Below are experts of layer 3 (counted from 0) of a mixture-of-experts language model. Rows are named down (a neuron's output weights, with its number) and show model dimensions 0-63. Each number is 128 + 24 x the weight over its row's rms, rounded and kept within 0 to 255. Numbers have three digits each.
Before each expert's rows: "raises" lists some tokens whose logits its average output raises strongly, later layers aside. This comes from a sample of Wikipedia text that the model never trained on.

# expert 18
raises: ") ", "(", "; ", "– ", "at ", "- "
down0:100154094143154081138126105096134137106154150135149131112133130112132159131097149100116114151127117141109116135134090135145151149093124175129063164121116084111155090144129085163092139117109135
down1:123103156152131157184121122141096144103166162107174100107149140068177096100115134150163116136121116168108122091112161124142119167145133131124163112140137091150130141134131124129149116157100101
down2:110142076098083146116138099098124109124131109149158145146070141150131145143164149091142138116089137115119122146090108101146167123077166108171141113120099131170143110072144136111129092154123124
down3:159107149144108120161110116093138110099140152123132111165129099158119147167187143129123117139137117135080126126111107139142159162146113127161156117160133151100118105124117133166139131128094221

# expert 8
raises: "a ", "the ", "their ", "an ", "its ", "one "
down0:158148123152129131146071145147116120130122076111160128175127107149167132138137171087116155103122133131150080106138145129131138149143105115104137111096109164144113094111160165106100125172135146
down1:132146137129144131076148144115117128117124124182141163144117112131126149148133144125104133172117182131145109129160119125109090183133144144127149122166137100191126141099119179137163102132161128
down2:124130125156118144109141120104150123112147115146168113169120163068140129139149105165155161104138141161131153131098125145110096155152149096127087146142089142131134113111122131133106134132152104
down3:148149120101137176108158114102135110158117119102110106102141121162104121122065109079141103104142141092141145132137108102113143138159124126100108114133137142129130140115129142157134105124150129

# expert 17
raises: "(", "|", "- ", "| ", "and "
down0:144092162123130089105150142149104123098135148128142120089130140132123101126114109118161101126143161137132150110123092163147111132188114142148155102121133139064155095113092123138131074131122165
down1:162099109140159120137094137161120107146139127089161131147167123118165151110104136074121100101136137134121119109148130141112158075150127146155111125117143135133139101136144141118097129125126076
down2:139120140084175126133109137133142173085138103144125159116065141135132101147109123135097110121129160121140135087143144132141153060147177141082097161126128132108155114142111105113150128113140158
down3:166157081148132110112128139140135138148118124099132120130125140134157110125108082085180133096158141123134153108172115122093145117165173120127121116147111125089139122151116134154096117163108146

# expert 6
raises: "s", "in", "(", "a ", "the "
down0:129125137117127145109096149129124090166113118091137121142105139145134160124103154140114138082128108141116132132178163139125115080061138112151137085114092118143080149163147141136120129132132112
down1:104121144173139154128177084123141129130114155144114155121187141074109100115091160172143102121095106117137142108148123108145123202175116106083122169132120131119173134127119142094143114123174128
down2:125109096166088131109148154152182188124170097109157131112133143121094171137115135141094117132115168121103148142111073125106123134130149124095121106130147121125137133117117150132131180140121123
down3:134126135159128115145167138111134101137113123134139172137132109125131100153126069098147117147142116135074154125093052130128137088103126103139147134146108116138122160119124154121114142153142110

# expert 3
raises: "on ", "which ", "with ", "of ", "of", "rel"
down0:112130168112095109146101141123108160146130120160134115127114148139103160137127124147136127095163113151121183124109152128109139120127083136126172149142163122133090166184122117083161139153127101
down1:136102114122107107087070093109140102114073132099115118151121107125126143157090117104114148141122087130146123143114113088162113153133108194166120160144137102157129098139099119138165153118161135
down2:117086081105156121107100139146153109109134144114126161139123117110112079080127161091110156092125147133129147136127163089122121117170121137158106092122128133123137140066140141141133152118100124
down3:112089147110151135123106150132108132125138092066159127139103116084129083133147092127111136145152126171135133130130091133090122153119139143124128107178114086147120108158170130158124148148127105

# expert 9
raises: ". ", ", ", ".", "\n"
down0:149100152146107119114142128137136128147077106088163191114127121135115100169119079139109107158157114157090103078135121113118161130177108094145185148173157130183110113113115141122086110127136114
down1:128137103162140164137154158159149122175132115165113138160090146160149120122155118120149102148139125094150137142136121146162134102155130087106122122099152150164166161092126118117155079148103159
down2:123111105141113165104111143184137101101153137160118109146145125121110180172156096121118141079138114113112165132133138086096094092149108148155081150171147121124146119143131164110092145104112159
down3:144176137129097150127098141151092072122125133140085149150117137127138111166105152077117126129124170162165131133156154163102141155116101119117119130133097132130122054116162108106095074087146159

# expert 1
raises: "in ", "on ", "t"
down0:131121167139070184153119109111142122119141087139155128126141114177116120092140115138131142130151150164148109070147133130142067136104124119137182105153126117155109138133080083087094155089133106
down1:136119103108175105132119098130114142118139164150117141128109130154145060092122119145137169087126137114143135115101172100134176162098121078119170153079134122120110116120116110137157132134093131
down2:130104130113147120144137101118156145122119125096135144124134135159121101120158126127105161123103102138150129147141090120112106155075175161086159105085112132098122162078152069134131133091092168
down3:158129130124151131134104127156144153153087106142137139142147085123101122115128142131122094129150144145106172097123119134110103063157117094147126148121131151105124108161095096115139157107154077

# expert 11
raises: " ", "— ", "– ", "are ", "—", "at "
down0:137100146126133120119115140164132149153117120112115166140119115128145127171167108147097176134128122093108121134172120125074114124146138129079137098135110125034118138130095143104119157146108150
down1:132134145161143146130105150163138086072121145145117167114149093113088157107098145145120153131125118094135102105139108124142104069134136118112117157185139088141089130148123110137129134162146157
down2:104128139130115098160141186111080103125123171131133145123142137107167143083136186153122091119130137087105101119133183158108105147133130121134108152098115084133151120138128152145121132149099133
down3:102156178134128192136124137125145116131120114148138174107101093145102097108142181097173152080156127142148149135107146092117130158101125100142104100160148131092132086145092100117121127139135159

# expert 25
raises: ", ", "(", "), ", "ate ", ") "
down0:131113139162094166102101099168107133123097120121153167151163109170083121091107136118116152158102102124140138135133144120106150132147102138131130119138166070163120130158123110093131113141138131
down1:132123096112135115111140110129125123125134100062139117122106156169103089118122096117145113126163147129141156127122089141124141111139106126126130130162145178160140091150072125118092130087107101
down2:143097110105121116163103144106114127157123150131115131166163143125158112146094112080120142122099113119193144098126157119122130135137147113065112099120137152086187139115113112154077115131103173
down3:125129127106156124141108132135097113131146100096143147127112172142155079150127128099124133097161110134144101101140151117121152082095134150150106128116095115145171128074108078132121109097144139

# expert 7
raises: "(", ": ", "ies ", "ent ", ", ", "; "
down0:137116089087170140139121171119133124177129162101083120164134128123092138119103126120103185147152161134126092150096126111115139126136117139108080150141085073135103114128155146145136129125113100
down1:133130126157122148166128116153067158138146106144106105162115138132171095116129132141143126104109113128113104078112118159143091112160158116155172109097107093120128128115101107122133150121113120
down2:093124125097154145117129119120110142105115150115053105128159097139116123103185130118111169110160127138143134156149136085144115138117147126139100164188125140086117123110156105090192116126102106
down3:110076126117156101148125116131138138134081127162112116130119159152130135143155142102159118139104100097123136093130156106140143090107130163108092123134116145145151122121134115163107126096124122

# expert 15
raises: "==", "He ", "== ", "They ", "- ", "==="
down0:059118103127091156120130147160113145124109138125104145153139141133104145140133103111136121135167145143162114098129116095126148080094109156132140128132143127182155125129140127125069110084130164
down1:104126116114132090119146167092136116183081136119120173127114156076132129137152141140116123136116166150109183120132137163077144126127119119121145169097091134136136116128148139133104109153127098
down2:145110171150118164156123108172137137099181182162136122111125116115139149139129132097163121105133100141091127117125178109095088123104126123101107143147078167114106133109130117106106116141117099
down3:168105120133129124118116118136145120106128109096134099134126149154157145152112116151136075122124131173120100106170126115111139103154138123147165119124123124112163135121157139093122100167136203

# expert 21
raises: "(", "===", "s", ", ", "=", "on "
down0:106135103146096141116148124115149143142138119126136180115129092196125132097155106177140106129178141125160116119112094092134128146155132130123097152157112136125108155132135127124150116146122153
down1:122138161134115120158101148108142130123079096098113126093117134149163096086150121164163137162132168137119128108139127115139125174158131149160109175156146141132114108145131106130158149117156093
down2:112091122125132067066151185120144130123082135170133106119089117069162180128108118106120117146093109126107143134145134138130128145134175149127133190149132161135124127125137103171105134113131093
down3:115166114088166165160123137124132156125113148122155133114152086076111142131143133110102156109104158144093136154112135132138073163111203138094106156142097110141079146151156120132135125156103070

# expert 27
raises: "and ", "con", "| ", "|", "mer"
down0:087109175116141122113152108117135117165128099141115102128140172170134096143139116148132156138150106132141135124175165137151143147113122141099120127100107104138101117115131122154101130140144117
down1:146099126121137122165129140121111136150160123150133098122101168113149122134130141110112136106135139155132160068120177126102083141142180111123110135116140163096110129120094101149068103117148104
down2:120131138105114073109121132100107113079116130114178088107119146131156090159118163124125082168109130109121114150093150143145142203138126134175144097121147164135110178133151146142130116131087133
down3:106164137146128147134155117135111147100168118123122129121134123137108097116115139086155111128104135098114147122123151125076142082127107140104086143176142128124184189128091125105119102116139132

# expert 5
raises: ": ", "m", "as ", "; ", "(", "s"
down0:099154139160106134112116169130145110127125157113085120070095180140097133151156128121119130123081127136098154152093155100142117111122158130143118123097135118146113135167159139184154126113138115
down1:122151089154106147150123101146130066097107160147118145123144131100136094134118122130110145154157143141157135114160134166127164150170087124088148149163139110171153113092135126139131097135117123
down2:147064099124124139106128110119153129103129138139127109131143171117146131093089126186085114139132169130135105120108110143110132131136137167138129161153116161133108108130093119165136112160104142
down3:122128130126089102171127092127140122122130091131159146132148117119114143134143109143167133121158075120153116118108104078166159135125096142110147106075164131147154151123152113101102159109115119

# expert 31
raises: "the ", "a ", "their ", "its ", "those ", "an "
down0:109132186099205115110169126111133117134110131160092108120112147123126095164132120102146108116115174120144179169147116156107079150137112105121157077129134118108111157143152105168131156148107060
down1:137117120167096090145141136091158119141121146135126117159118148111122105116093127156109101115156142111125138114138172109137179127115101167141166150080127123080138163142091104120109112102118150
down2:143158159172105147083159149142084143131148115173113134094124125094115125149112147122159104128108135103153076168153129170118109118129133128133149115147150144171134154131100141129126154132122125
down3:111155111181139110153166110130111072139128145104087137112158113112103102142144103103129100100144122101114135136064111097139163139128121127157095102176111136133141147095096135152156119110090169

# expert 19
raises: "ake ", "| ", "ake", "|", "====", "ense "
down0:150158167109081119159154133111148101118124128103153127125083082174161122119134139159104096124120160146110131096132131126176118128157154171106159156148149084121145097121115101146148150116157117
down1:140147159136156109127165147151110145154101146136139143137165150094124091116122091123139190109121130115134115131125100116133096175077170148136130152104165125128125175119125098135123114150120067
down2:120121136176139104113139144149136125143147110064128145132097140146184085139110068102127127107150139132112143127147107108117114106140116153125131110140132124083177153095140135106147147148131164
down3:106191116139096121153099118174131134114120131148158148103131125125076135128128119131166150127135128096115117111090191102123130135139101131142141130121160102150113132131179151152130120111166143